config = dict(
    n_layer=9,
    d_shared_expert=64,
    normalize_top_k=True,
    balance_bias=True,
    router_bias=True,
    lr_router=0.0014,
    norm_eps=1e-06,
    optimizer='soap_variant',
    beta1=0.95,
    beta2=0.98,
    seq_len=512,
    train_tokens=426100000,
    dataset='wikipedia_en',
)
Below are experts of layer 4 (counted from 0) of a mixture-of-experts language model. Rows are named router (the router's row for the expert), gate (a neuron's input weights, with its number), up (a neuron's input weights, with its number), down (a neuron's output weights, with its number) and show model dimensions 64-127. Each number is 500 + 40 x the weight over its row's rms, rounded and kept within 0 to 999. Numbers have three digits each.
Before each expert's rows: "comes after" lists some tokens at least twice as common just before its tokens as in all text; "gets" lists some tokens that make up at least twice as much of what it gets as of all text. This comes from a sample of Wikipedia text that the model never trained on. Tokens count by the router's weight.

# expert 1
comes after: "\n", ".", "|", "\n\n", "==", ")"
gets: ". ", "\n\n", "- ", "\n", "| ", "."
router:501466527565556516488528485509446511532457447380594492440443557476481573457519403408551513492479539505452497533496492539517483463515501476481500480447514543517480506525549550469512497504509413
gate0:490506541467601544506519499548498497500500570506466523540526450566517528512457463511495527504487556428521550471552489545526464417424475480466551470494546502473524518509539514451462459448476516
up0:521512468430478481532475526474537524503481493520507527535459534565510510539549451557466505517495443487498436557459568491500463509500506482595481540469497559512470439482580484535474482500534505
down0:472536501581563550486471485523461553472448475493489363418528479494556440440460480477489469515543560543505540503493433484546527460488508444473509491489501482469509467450479485500493509457504494
gate1:494474454423479484497486502619465525523498469467541431556431513444513517482467477483523507497513486469525444464465493456421475493515519502508520496511491536414487537465533500519509545496490518
up1:545476515503510492464472467553435465514502531423513440465380550497437562519466562491478476512557465436568440446506586538432486548494569494557523530519471511433483483488530449498477482512494538
down1:452510569508508583513477519452538500425492549525475503545600509500494533429564487573517509460523559619444516533452490490585519518533466527479517484488505519519481454552487561493515452525488415
gate2:501467491561546517559480509527483462532525502495562508498508548553570520536542489505511557437511571498526530460478462558521478406475534510406549486506429524473447512430614520503510462482527439
up2:563555607528499524495502443499437456563523420509477473525535474588493522405520503517499499522500491478526457549506461522541536465515453524435461522510586514557498579504482540478467475465517475
down2:508404451481488422490483481530546523481511590543489526502515538493551476568517490509486476429535569481471562418460542500489432530514513481531546429520468524423470465530477477527526488569516483
gate3:448573531475511574486470492484519531491451432546497496509581536519538543510521456488508493460454420468571508501512502483515429493493505482483465523411490506568510437542442466533526477443475497
up3:442511525532521494474519408497540481491448483429593537492468537538450548492453441494569532472492476459531481457449418468561472523436499503464525509512490460518474463493483473525580498512452541
down3:504445498480500515524555565466508516496543557493501551476561428477475444508516543523474527562483527495465499520508448510514473579519486495487487561553504482475508496528533578509595480499535496
gate4:586529505523509485583549497459568491443479482470418545465476535476481507426495519576447501457482489515561511574596431444477456503457499511473487560444524513511475541488524485478441575551554445
up4:576604414459496428515551492516455464481539529433504594550469510451471445495449499565523530518458522509516526551496503434466447497536482527496578472500467487538483490435538531460471454471438444
down4:460502488457525547530467500437508490536444543516517350504519545541464498486443439520487493517606492407497527436425519494527515497521522508456473483557553542403426505511492465533496479464521516
gate5:441508461523539507431499473481525527491510500494540512499477541504482526500504580504502508465525450492488547457417546470529508557546438551444520514478505453494430496494513474479500481557517555
up5:458519577476513498507566473523550513503477475520458446483493487522443534519444456489485582462389506478542425528477564491503517462447541519439552507495437511456473484508481540554486519469523527
down5:513470479476490477490531486474477522521451483458461433559472476537452515478579522664475515544514511505585512475426554533477478543483559528498556499492486481465474505523531512432518561537532549
gate6:486573482548581511517528490468429557503447494460491441415450516441504413516514504444472523475542541509530548505494453491448494484544528556431493472470526558513509499563478397522469508530559445
up6:518441462523418437459575564589602476515534466525392501527514483510490492473465410581486500601500505485469459522489482492518426492570465506476548465523481519518409504495516454434471457519459478
down6:461540411503477482452525474492444551535466484514459506554547452562481485505496438597512488516494425505494488456525500472569539509537477497496493505501484471464460469468432523537448502481469558
gate7:499532449514501465442457494506512507441488443452515455505529560529495490492527488479507453495549490527483506515491526513480519553487538498547496538509539452552407504519478473464532503520547511
up7:390492480554559462536513472412480508510487476491542559452483529490543505518410509486469484498520519447497541470537551521536543486512522480509509589526462531464552527488572548375448520459524510
down7:480560512425459534493508441511437504517466491561492443487534543514463485501489554512466524443486478613477518601525525480468510516477494457457440423494555492527546508443508505484501472493519373
gate8:498450516530515459557505511494452543497489413463506496512459526425508543507514488465505505477530487575440468511507436572502453506517479448515488492496446480541511466563494567516500538453520503
up8:488511501510483567562506483472451572556479461486484507516550491444488529527517514533526514512507578578408552442478524474533482477501611500466503511580566514442531531530531497502512487535577497
down8:465500554411476503506452497519504484459528503518494529478474524505464503470525575552481420497535471467551485567427489409483470531451441507619467482542468526585452437532416500506468502491463544
gate9:519516522588515488474484447513477475460505465469506445515452454525579615481532543483550542480423500507547467541530505492484472542503540565430525483529482575518501431565528544502469451564557479
up9:454508600523520505494525510452544551528466419486526509503501483514582565455478548571539584524474459450497553533484542506497513473425527521471526536538441557522407521503498550506508391506493452
down9:512461488436469515523457541505528507581532503482499482509499426456473452518500434531464458524499526483469584499477486530518490548577458428552537482455575464451542498526554512504524479534481540

# expert 22
comes after: "\n", "|", ")", " ", ".", "=="
gets: "\n", "| ", "|", "\n\n", "- ", ")"
router:502455495442618512478562465510454462540509478474598469454523525467491474524535545508521521420436513452450511536442473512497459521505495531461512491454426501527547515559518500452523528494513537
gate0:442507484480485476514507463477489446571553511551567484463448437463500359481496553476507523461485536448450528543533586548475496436485456521521519505513573494540531485503493509530497498477579455
up0:505511491567531488478560498501531529484501450477494441481533520486442604455467439525514421544601536501539491499520555505480509480502465550515541465492458458504477515472508498486541487584472434
down0:500505516485492520449481481556497526506494562536533506496473485462471514497563564487620497422463457524445497482487523513530506477421558506547514516468483444550485570519479504568526463454457554
gate1:532471460413517505495489483545482447495490523590458474528483555527487537541520539494471480490460405428451550518499527535520453513492513499528483487496481447528479523528537499527515578522590545
up1:527513495583552526435447477471413458556508509490545504515486525535479496515571515517544536508452564439518460555559428458466537509531457427423544571461513464461491542516440481476471509528547479
down1:477521430489500431514508557503493453464504422548504481553485482482436513528555486466556487422536488414505487507557486578513530533636562485476453541527472518496559560493499526512526532538567558
gate2:532574500502530379537487452481438467592455505484536521435474587440499471501469528455488570519454468470507497513455490438511492437509453547451530474520484473504488485487531499497482481519527554
up2:505505529541459515522464488492395522565509501482521517532517519518472469508449555520482521480534506546495450495526491479475559420564480476474468523560555542522504541500475591566545404560479487
down2:511464507408512460540575506567558500519522496569464589459521495491498496486457500544496471451569467528572499523511480454520397487516484513470421518521544512462532535526516475509504463467537525
gate3:518493496489574547467464528529537522482456470479459479471527595460466574518549489504476458517480423478498473536498511500529572538506470518555470523554465380528461457530421525475534505493489480
up3:482469595564474486493472485534487464568519528516437483507487541479480544508497552486468485524515482549565540562509476469506582515486585545521528489444557507455508460513529533507505503530540508
down3:501528478471464493446455478498561524526486527536526544508499520450510463554516484459465528513461500458514455490539522557446413462455445452459489567510491460449514501531461516503453524488460481
gate4:552524563549537491557524526464534472502489423453459540451508487549551493487483460513518500508492470534517515605463443492501459533518510478555434480542500496566502461507476478502517527449471477
up4:514632497428555548491450449500462492503560517542458461459458378510500470478480473526526456450507431434459516564501532504468489517570482508431489476472487499642525507536513563517466508518466513
down4:561475582492563445445491479545430493527494464485579568455534544502521547528533507431537525476578488438508553457463510531508645546527516515515507497484447481423496530498470508451560485493542514
gate5:453526565504503538460493556511550442449487510514500439509465519479509473372490461487477533515496433433456447472435475526500527414468553386530462472466485471500539498569507543563448475524453424
up5:569533538543572478514513520493481487483491515494518480541455418527482465536488539410516508527489461449473526577506493577526507481488539480550539571455459494479490509546477470442471511445523500
down5:455437434498447546485493529498477569477550466516486510508528510498508498522541456506467491529519503535491547464494558492500472486507462551533498474509565515622522477461471582552586439446448503
gate6:491510493494554545495533485421469434538451558565524480548542511519552487533526528481416539433548446461489453540521484461510463450517524491450492489547445496499504486532512533507358541504565433
up6:495457538522469508522466577529495544575443532528471455515525496455480453507486434478503521509534473517439496509483491487493473517433409520415514509471457491484439460488485512515486542587481504
down6:556490428526517471475576513485515530502528466534479504461437541459463510412534511467467477533538478473542452572487526568551514474580477554557429516448414491485469482497457509483449523468548517
gate7:523430492536527467524474508522611447554480501497578457477489490516485474569505496486486520496544527475516523527423453458481453568479563515521463527460490501466483556456512479437435504512537547
up7:526482451538427494523548496517549514555484552540515478446487538534496417472544505534503538456478564448463490472432422446500495494493470436502427495425467527476503482526512576537519452435426497
down7:429507532485529522487518494510433507530486448476498484471523494533471421507503464454509526514481488535507530509521425437554502463441476487520412495474504479511532489518518484491456490511533524
gate8:475476425507480462460577515486464482475484501503475531593566513492475522533503515453536469520539527511505541493434524542489464489527541540507498516473464500526488515493451401476553513425584528
up8:464470498477438514561449507545488518492482481483422526476534500404463491484498408542465519485595475530494452501497532507449493479519512543528540496536553532473386529556519552478523504473446506
down8:462441528498472483523527505454507464482523540461479496544438477511474521472438548473464486564483579566498529474489550496506604491473540595422466523521419469543521540518526541512470508559464472
gate9:489548521447543527520594453471493493515470475457581464461581574544477496540501549524462552422459437483439553520476421488504476540562400439484508482478533465504524512483438478458545518515473538
up9:446424486467543446489471546488488481579483551528471524476548531530526465456446502491488483512574563550535480442503554442480512498532492556506484479568600468477429411544460512504501494505606461
down9:492520459534465478475506435529536540498477435488550430524554580525500490553498529530471444493445463505510546556497426465447409573463471487530470470524515510483527600509502463487522509549553456

# expert 27
comes after: "| ", "(", "; ", ": ", ",", "201"
gets: "1", "0", "2", "3", "S", "4"
router:474473489441496482520515425484448499510461506448606553471468499472465527452550502440591559486540488489487584506544511494465468521473467528384435514523484480495509547491546531525483529491523530
gate0:462482379458512582522469563469453496459545554538467569538528531456489446519551496509454489549418528462503486512503551541471526518544501479505493528556514540482487568520496502508454479417526503
up0:495602584473478445514434457535496508523455562581567486515507502470531473481450518513514535475520460522463590460457533458513449473432510480519477499524516483491512541543505527468417507521536486
down0:478520535510549444521519517516534523485485528419480547511529424458497585557420505470461460496527452552514508432493529446479452507568508564539518485564434467517483482525448561480552485510459582
gate1:542552485506512524536470504510545559487432486476437520474490480398463580494553472511467442521465485487449616494522498480508510564474518476516517587483507478476461479531438533534401452480453493
up1:596585506516552494527547492472550529533518513513449490496529488497537525492499438526580510538474544523442562550492556477472592454567521458498556535580574500530497428476436527414499465535438464
down1:461532548471531546453410461502515516491499524432590554483432492503504459521470496573489438526482548479545506552510467453517519543478443508571535465490501510544558459457482514491541554486480448
gate2:575459453517459468473450507501530541491521577453541463470535523469508503514518518549489486523516558499520484455488465427540417555445608490463504432571471536551513567482503532456548486511539496
up2:551454549449505490445470446459498511524513516552501433571602442516494488510591512518553410503497464481534523535486507532465537515553537524538491518470564400462506525562469485440486476544448444
down2:484484530513476537519510519554512531514566506520458469532583510432520531515505443500465461428459533408434420513534451467549443505493484544503472516546490591451498555506463552478498519461466462
gate3:460464507538504425510502412494569491476513502536556591519503507496498548596502461501507469438525486543527581493539466486547528433486450506557480493513532546552483462542496537519556501555507552
up3:559620484475558548565446461470553529480544504535589488472492518443401556492474458545505514488491456528518488486498533471435457500585512514477539442482474461455454506460541587434518430514539468
down3:528427532525520448510557451466477471487511545549478497520550391490454504499549523483476511489496520480433527483514457522539555479437462482506507579513469421430482581464499468504511468495513508
gate4:464487579479523490523488517521454405479469459402488515525484520479472482480415462472537499463497429535576546503520564506559458478449451527525527523447461542493479524492532471441587527471500544
up4:547539439414533502552464530534451476556476523466455540466499483407451483467439496424587464506493484552541532456508521497493493519475435512461514533555516471510522487580479484509447545458489467
down4:526452386510460500500559539420531447480512531504510502469534510518539472473532417466562515549489507519434502513555458504490488484493516493499463489477468514486448539535425489519516501527453475
gate5:501546529531523505516448495470406451500449475524489514463485586495493555474518494476580481461463493525543495491489410480429563422477529512466459534566493488418508519498451574494484522458490416
up5:548495447498555528428491537545455492535511418506520510541479498512484420510500451560418454496487495480453545514569500497544569464484430498523502522516452543520539450574563486453479534467521454
down5:461482572472421488535551500473527523568481574472434516494469572488482550558539489502509490549496518446411434501445484543462482441486467552438497402509510471539475502535446464489529499534522562
gate6:433517460493501523526466502504488529507486503432526510492562494431448522487507591505548429419516548547527507557527493381548467496489469535486529505540531581485501473390494587456528472522597490
up6:511472455529505506508486548500497475510550528504557497481553445497462514460472498502468558392502529448444492492520526454526478553479498432455465522571463467472539504556468478573461509524543458
down6:558451451514479435501508468512504496444509536540456491488469492470507417460468441533469467529387535519496523470445467522514541418451527466518468435465496450453478492486476517485468489558552469
gate7:462486598556457455504466462458456502565522457489533528505538471484525508515504450462545497522479495476482531490574517485522436546547552473479450501493452489495464475504547522550491465569497496
up7:536519500561481509496410434512573551492458475515454460530493551548506536481524477556424595522550465413543455505574494559437482480452442478537494504494502468505467506541461502508457435503475558
down7:563512524498599509479540543411475487459477550565503527541478559468504579570549535523539499504458469527518497475520520509506493453533507527558479420523526559549512475494518492631512519434438474
gate8:495487436497438477538425514515518528504420484510495527476404496417444523491493523492559463469476506476530530525543609496526505445492448477459558528561555460515476488469477507462470484468487497
up8:533438495444473574506519427498492503529444453547528559512448492512500450464483542572521471517502505527521560604539523477509586474505483547524463499491550437527482520453507519449479497535525538
down8:501537496580530410469465515529464501435477538485502517505547456440546543529455404479506505556537544550477475489473488472496508495509508443490548516476490552523506599491489592501544512517505443
gate9:493442469542433508494460500542552498490546500494503563513506512542544490494506440488508463551517582468557567525455567494492428529495472521492501478468557505420503499524530493453513456412471458
up9:494503522518454429488505536607432527501590425521537452513487510484492531605487509544476466559519534458496486488505483501503469521483512564366435450425540521520489473518554542533507498540461543
down9:482584455494467516535486442489535491515495479498533508525419504470492459494482536476524574464415483576427597516458544474526501440546471505551482548566517467426498487458478431471469450419462514